Below are experts of layer 3 (counted from 0) of a mixture-of-experts language model. Rows are named router (the router's row for the expert), gate (a neuron's input weights, with its number), up (a neuron's input weights, with its number) and show model dimensions 0-159. Each number is 128 + 32 x the weight over its row's rms, rounded and kept within 0 to 255. Numbers have three digits each.
After each expert's rows: a language model's description of what the expert responds to. This comes from a sample of Wikipedia text that the model never trained on.

# expert 40
router:195149122144115115084179133098157146136158113122126096079161164136154098080089130176147128120116132101086158081150089161173122069154130090158163097113165127150106150076168120089125158110153161084139126127118172074148125095104115139108079164111161163095154147176125156221162114137053101182122075149193096118136114095156099169143111180171144171068121126130146154102082122101143179092149113127148138110175150077080128109119195153145154128116152141185112138176130100081093158112079093
gate0:122168149111160164096147153127132180120122095162106099096071156115130092134152088172149196044131125125111049057136197068083049137117147114142142115142103145112081124072171122146152108099106149110122147115090164152125168142114097131082168161144138150132114127056093131061131138141141064140130153128167094100137128125130067180104131160111164151132195139163143194117102125118099128104140133108120096200118170116123138135090177105120160144158114171148104087139148186104155196144134112
up0:099153111134083139156114123102099139093114109106076122179174150130152169124094142138132170130092111161092123175145092083162106138171152099163137163204121139139179058110110077087047114184072114159184158116108079100101128100110064118088127144143170154138170089167127121121073116123106103111155059092125169118122089164172141171057134144114129137072111092163110139109121123116152137107130141135102156111167089095134138083151144187146146095153145185126121095107161202169116062152094139
gate1:166155128130132149139114138170100132120218151082067133125112126199130123123072106181144171120120129059099152139146145108078181134096177151143161130128102152151089144166147185119142170154135138085140144109116172167107083101130128155110123103143167160151167188104211174093154130102047062136161067164160098073151136068125112156105102155109163139150135154194146130122139097101144086094185165138140145173098174085091138110108052131105133150163155119119119157097119136106140133157111126
up1:186146147183085124133159133147092174116119092103158063043078131143109159114159115105149127159148099175184155123108102188115061057119145112145133165129191176157154130110125112110070144125133118085101156109122158081137136125105123117223181152156171115094113061134131091155159101106122166108174141086106139136083138129077151068125114089148121063164156105124144176133103124174157114100091143132128147106138124123151151135161090123127122074107120163132123145169184159098070145081157175
Description: Table pipes and plural endings. Table pipe separators in number-filled rows, plus pronouns it and they and plural word endings, such as Headquarters, races, titles.

# expert 60
router:169159095142118096191170158123173159154191095127146107094175147179175130107100102147168114095105145092117152139181142141136100106156158088129132092091155096142121157114128116098154135141181142122142120074098141127169113121148094132149118130101148146106151178146152185120158099156114090178109120154159099102179103107174107142166074142168147168092149125160137155095093103111169158099139087140161149000131134120098134125114172124165166070113132184136107150134141111093054170093056084
gate0:148135113093100172180139166125152143107146136119103129085147117180105053125148124154147079157154162090140128038169139084093201144153132174116164081133118130080146135118142118100150146103132181147143074090129114107108126127106106118127133087125049125118130141090130164112221101091067062138161218149094095103118115106120117171106107100100084161147126122146123159086098085113156174169149070099132185074154163073089101101129105101168169136131098131129109102090135138112166150150094112
up0:143104157136156109086154092098119163106104104128152142145043139074094112157130120143092207147083096137131118123131152160157082120149114135100160145165168116146087118102112133092117116157138137165110110160133134174152109110141111146138095207125179171120116120150130147150081099108065122136138107038168136100185159121074113134109222140194167159159120150174137132155152140139146148171122125198108158152101068158158129160164158154130159124065204105130156152172100067140095078100107101
gate1:159133118121135131107110144195127117085093059088199172109152159198152114141149149159107141119176167158139100097140127141054096128151117159171094108135134119102100169128152132109051104080169107156177104156100147082151111090063092113165179138113110143140201148121123177130161103078150130125104119113194083095146084089149097111150108132135076132114095136124121155180065110097159166083105152153144091111159113085104123175130132076078096100102169103173119162158184125141092097164147142
up1:137153075059130103090193096144139194153158109164170122111108107089114107156073139162061146124101150115153118094089125105089096093199137111074122117100155162189145137136065134133130145073078157145117110085103134144140140113145058101118188102150106114090098102136122153103084155156098158123142176108108140118132047172149122147106118099147183148143162120091157134101171141183077179139112146173145098160090070109146123125118107126134066156162142149104188151181142153103161068129097137
Description: Table pipes, closing parentheses. Pipe separators in numeric tables, closing parentheses after places or dates, and mid-word pieces like Gu(id)ance, Attend(ance).

# expert 23
router:121170104185082107085155158097159161144125084143150116119152162149139115100081109140126139129118160084118140138143106152157111104163179113150169121108147151133080169088140165077168139096141160135177097080122182078138116072138093156086096200081168108096124159164129132217170095177096091172117099131159097092147071088149091160195116177176142147099161136163172150124110122099183136098171118168159152048169152078121146099115174128150146125093151150164128157174117103137113138099132098
gate0:194107147141128142096158196068112112111154189129114075171132099138100128102072156166168158159083141142113146115115107117062142158153150146126176078165148127109111154144156118128117124171140149073129193069171138084100154088084126167144081177110112062068070139113121114056111157133122139119138149119168152119071042082110126163066116108123100119133126124117180173145134085200122142140112106151190179149145115111142152103131161127120174110184161170153120142131130143104122169095118125
up0:134142187153084133127132129193117102143127141158083120107115129117166113090108138144160090172099130141118171102168094126111134166133140163114154102134157112166096142103137072144079163151158182058186149154138098148140088145119114166113215142155105131107083178123212087163144091116090150097080189166081097049114134160084162142149128136130167120186194153104126095114164097119125187171122181155166105131126093104152114120148150123106167103137117076101163149135118178137072119127094064
gate1:177141095138136197108121122121112094131141114093138077094107183116105100128120079198131146058107161102116148133127164123080178142131152108154094145148139104101098101140165153161138117004116118102167117141096148121109141123142132112087112093189127204109114125130170169113122094077181074114128071105120080114107123083107117119131161132045140070119155179155116146122143188132090064146117157112111150166191124060090129139132174097087136116132169104110110100141144154107130170176127154
up1:136119070125089164091154159174145112092111095121138103157119119127137125145169234118071150114105103104136091056131085157127136120099112122166127135169111156128125123174105144155116120117101159060151179135155145101126170156118142142132091152138158108139107156143127145165127131164190155120082079105111106127121182113106118085039127145188169154139146092122106157150115141127153141199080122181161105123085163139135100188151169110114073165149163097146176175159213108067146113091141068
Description: Table pipes, word endings. Cell-separating pipes in tables, plus completions such as Ch-ampions, refer-ences, dec-eased, and prefixes like re, sub, dis in list or table text.

# expert 47
router:163163119112094078016148160129167164159150136088146114122164157136144077119121074127131161129120165102077136089157138147162098076166130088139148104105145201185090124098147174076137125124164137138168112113115172101149098076083140148126102154056151155093156151147148152149151114106116097168082122156196086108153129105170128154133102144174156155106142159152138159123091104088167151120140110167157178178149159116095160099085129162158157103099120131165114160145145098097030147099075095
gate0:091130166203138077125172117167121098183141113084175183130107098143158103131134134146132155143132096154054078102175088130157131048146177137122113079159090053109054095092127152078121121137170112096163164114154125110132143150125148149139106135106130109159118136069150163131094151138181162154112131114173106152123048138177171177119134178140150128133174099110125146126182137092138166057084163169088152121093125116111170141048105109134154069110115142132107133168186141128128130101122108
up0:148098144132134167132124085143124193104177072182128087120129125135066120176146109077114154142131143159152149105137144104074173102141149079105153171127148178096177111134165205144095125071139097165139093140136154065138126174131102073119160108155114137170035113152077148045130139158146114137151127120149174165095116106162103159124066104145132122143106105212131139159101135178105140153123097143123124102177132139053080096126149055112165076123164169141143170107142113134128145141168141
gate1:146145065149100112191149116082157104142175101089163150087150163140137155124140132156149177143094150110130174104150139147092148164153175154111154086128127132173098057137001096138109131106076106099044150139115132073091107127134088081174108114109121141156175117154135164119093156100120200155172095188108166082161115154127102138152076155105180113151141111095105121117117140130076138107099104122154062115132127100145193065151111132181142152158132128150125105159125178164130159105114124
up1:109229079092122174095134106133132143110203134097104101116158149148090124104097100116132112080085159140116095126120168103157125172122152129174148154109149092086128165159111118115211102142073129126128172145112126102095119187073198150129150155133120150138131118159075105150109158133159014112093101080108102091147202122104151124100090174175166162124107139100087119147120091151073136133122129127135114187132146144154156135088116110169088097087130122092161170147178088097116089164125085
Description: Verb stems, digits. Truncated verb stems such as belie(ve), sim(ulator), particip, chang, caus, plus single digits and dashes in dates and scores.

# expert 13
router:136162133162101085075156210093131110156145082094140088127143173176171129092140114155049174109100151074133154086130103172151114105170157125150142106085166148169113147086162125114179145123179147097163078091111156125133201080085098165084105160084173150133141145172134157121145109174080095171081095136134109104138125108130131145147098150167177132136159156148156144089128099136164175090148112180110166105149146093075177111083147187168153110095173186150121168156139099130145156105102118
gate0:136151109110125097164126119139126135218109146162138133142142152205101129088110182132159140149130130087078132127099032152137089104102132116154175146200167119161096065076125126139148115121123075142157110147125180095181104109115055185112155193151133147082105148139161151143088121094125110129191100137107049127157163115151149120114123104141116212138112126143119141143107151083136138110101158142137115152159168067114078111091215130188129155103114104107105087132148091158091102160130093
up0:155133126147137150164156117182043058170143118121151086149113112117063100151103144079162120148151161114132100125127104100173140158140133142091112142127186141073114094190174078217098038110120123142087168112099102110146143186099100172109154152170095139142090121082191155114170112131142085166116168127152145167171149144093129111076121196150084187085137081167135158088130097130126126122135135137129123093035103106123130127121106099124166125135126173110136152108087131115154077144120156
gate1:135147123110091088167148103074153165085066070151149179145165168095168111156156104140110148151124136097130153119113131159094169158087110067130093091135135075132116097140135147111095099075151112127114183152159170123124110109125086169132132167199111165082166109159087110157129127087139130110144146067098178134136115179105109128122106122156138174148089134108159182090092129148128143118192142152092191107136188167058108110103090130155103175175180150194159123144195107114115127105174054
up1:138120137111164141099166061111088085173125138138157105093113075200146151149134107157118052091159158088122124124091111159126146132140104205148101165111200123144132144128130180166133147097127139144165160148119086165136143114090174106097163167111170142235165071162167121097153125158106160119113082090104154163107065080143122133133119189163095127105147074160121116149157091111162135172158139108085071157138066092158133155120094121163129078147149138098180092176109133141110163094137108
Description: Pronouns, was, word continuations. Sentence-start pronouns he and she, the verb was, and mid-word continuations like ate in amateur, cer in incarcerated, ic in Connecticut.

# expert 44
router:141137094147083111254153142105140157136133113074164105118176166161133083085122115160243153100119138102115146085160095153152066100148169115132144119113160181161085142106145168131145142145138137108154114090104121123158098091139129127116096167103156141079127145162170151212153096134110093149092082151158098101156149131154124145142081133155140167114145128162139190105094100109141146061138089145151140184140102088126131111093151142146150089062177156137117169146152104115123192105194112
gate0:138086121094166091073116111137121099127112107098179200045136152075140093125098134181094133115139151166073116068148108119115048114132105138076127096174078130124089124132110108131156130090151117140154085174105139080077097139162129126096106147070098127089123122110143110143098093137123128085119060116092144166081137158098104144151064141167140111145109137096151172138072158162193144211108090143150119125095154132153146201156072170179161151112098144122119128160128129083127154065095136
up0:207088137111110164135125173110126120131126140115103124160108204093089106151114076118085123154128160171162097151106172140117104055156119150241149116136140116111135115127137146099146069090098081054171136142128105131106125097171182124109162158109168160092099142103054166145134110090163137099154113108200177163064119113149178078086104108114183134116160094074114113125128088173173129104132194177157155141084142137117124181113125103117106123137155163090121132147136151089138100097134139
gate1:140119084086057084119162128118116117113184100145143114090166169174123109144120105188180124119064173135117128097136067117112136125095159093164176181135151157165169132158110120136113096144129149174115143125107156131157116162138084091125154140145134110172181146171118131212171087185066157160109107179160087183150138161125066139078105148114169118127164149183147163105109109135090172174084150116140119192091142122060110116095160126112136175106124129124063143183116124112104158073101101
up1:146172128203167110164094193143128167116067160092147125161110118110140127126057128074110110151158107128163166075179171158120149180129136134152092086100099136137141153124170134146077186122147148118104073128158208084065166110105158136154088131063093169120137123095118190076122159130134144120183149130094140091168136115139149089176117107160145137112135180093192147129138114119157141092081130151149177128197096091163205148143149151119130110135129147133139141114119049145130096145158164
Description: M-words, CJK, line breaks. Line breaks in lists and capitalized M-initial or name pieces like M, Med, Mad, Sat, plus Chinese/Japanese characters and math markup.

# expert 17
router:118152092183094121124144126132152147172161090090164099080117141164137119112099097168127146089102132086108144087141114118141091118166145124139164093134165110165084166113158135105125132082149139090141138095140147087127218129051088174137102157097169153110141169138158165128170098146108101158088101180126097106165115083141123146170134162153171155112133127146165127131088074094159165097158097133173181000165155109081133111133173149139140081113172150151094167123154101090118169088070105
gate0:158158145101054101154131190129071123122108084132122090086140129091123159124147105149139130110134169101120097109149141115073084103156140080198136118032103112148102211149092126118150142114154143106096142106186118112157205189117114134053120208087133104113212194123169141143098114111146136120128156119130125134109116156134090140091158113117147115119142146093155126139097169086163165110101144168148184117154134073153117100146171117082174156134145154189102160092141130113162192108150129
up0:093090102192138101096137120114074149159155106199137173128093125125106124115156127127161128115127141083165190152148081099117128116106130181079108126137131135101074099125202189063143177147132101153129138138133129069192089151124113097141107122153100137146102069154097102211118126075134153093104150098178093111103108092151185128130163111149132073177168172079097173129113088074162110151106139138116112125119111161159137098145088112106167126133140174085088223121115088099149075105128098
gate1:171139096128116110097116099179149179139160151130132181095131126139049188181097109170114166080138145116120080071156083091123097125195146099132091120155105116100130085156088133141114142167140070088108107115130168113130120142146107163135113130108113103062107097097110155089089144148136102153086161155132124184116126120064084158176130123141129070111149209086094070091106114178172126140116040122169116127110147122131117143095116128082100103137182145141187122082146192097105126107097066
up1:046115127141122123132124096195158053172091142154153123109104096132174186154180149139122156090130079131123123116077158142122103093119098129122076151125080113117153144053138063095127126200145167105116155169115143118189125108147164218158179170140134150125122095170100108154108139178097137167143058081162108153156108142113110181128123143146172148146159149102135180098132119115171163116102106181069067131096106149139125122084111119062144108131108112167172151143125148144126126144187091
Description: Word-start stems, "Personal". Opening stems of words and names, such as dev(otion), Al(berta), paint(ing), and "Personal" in section headings; also table pipes in election tables.

# expert 39
router:175141105182086131125163145135130133164156108120127111090130151165135102071097086141167157083131131077079135092159089167171070097152174112132162086115134100158068159091171165086132176072153144118152131127109136110152052128112118159087101141096171161090167151133175162223167123187138096151082090154138113091130107105155086151138090149173169147098149118161152148126096105089176171103129084145143150037140148077110120090109157151149145092111157164142109148141137122096082172121100102
gate0:153105172077156122138194124085090123112074112120135176133088140149146127055180116178128151098124139084147153090157108127229122122159173099152076091109143171166101155133145150129127108128124113082100151088086131137087166082146071128190114112113130077115111133121130154148154148146106084124056121138135096056163161106102119145165097068137156058106124133112193108176115131149119156170149140116150132125118144071124158130111076138099090141173143211125119113104123100094116168084132193
up0:115103146111091113124135185138118116113100070104174175067101160106092099105193093181138168148128117143140127118116106122137099148080144127169124093142085100208077090162108165122160166154087125142151149087182087118111124114202127068127175108122150163144107124155112123153147124112180159134112101147175149114110158128074095153138136132083151129112101137185136165172113147149111091059139083121113085161122126105107158038124110109178094104180184079168135078114129162159100113169087194
gate1:155150098128112187170065109135122164161100148105092086126091054134164098177179128159111151130124093123130170166083099139172111122123219083137116109117144130171111102152130156179133160164142144143115132152139145100098128146139151122097155116129126139154102075064132124137119111092097119133086115144115049141175113096105124140144126106127171091075134154141180157137128075111155167091200169224128121125152114082136162127095131164122124048092145176142136105109153069046175147174141132
up1:149124163124143112135157142232072194101125150148129159132143159180131116154139151140124159070165101148116092089112113126194174115150119164050158064129162126065039107144082184167097111126087102126124150171114081141112178081108108129143138198143177145141099109129081136158132102148103129140142198091132158087129114160091117106131082163123140127108121136130108105144126126158127163156122159108127113146142098100082111146114131107155168215111119135176136101148216109120139088147093168
Description: Table pipes, genus, elections. Pipes in results and election tables, and middle or final word pieces such as gen-us, stiff-en, Co-qu-illa, plus Labour, Conservative, species.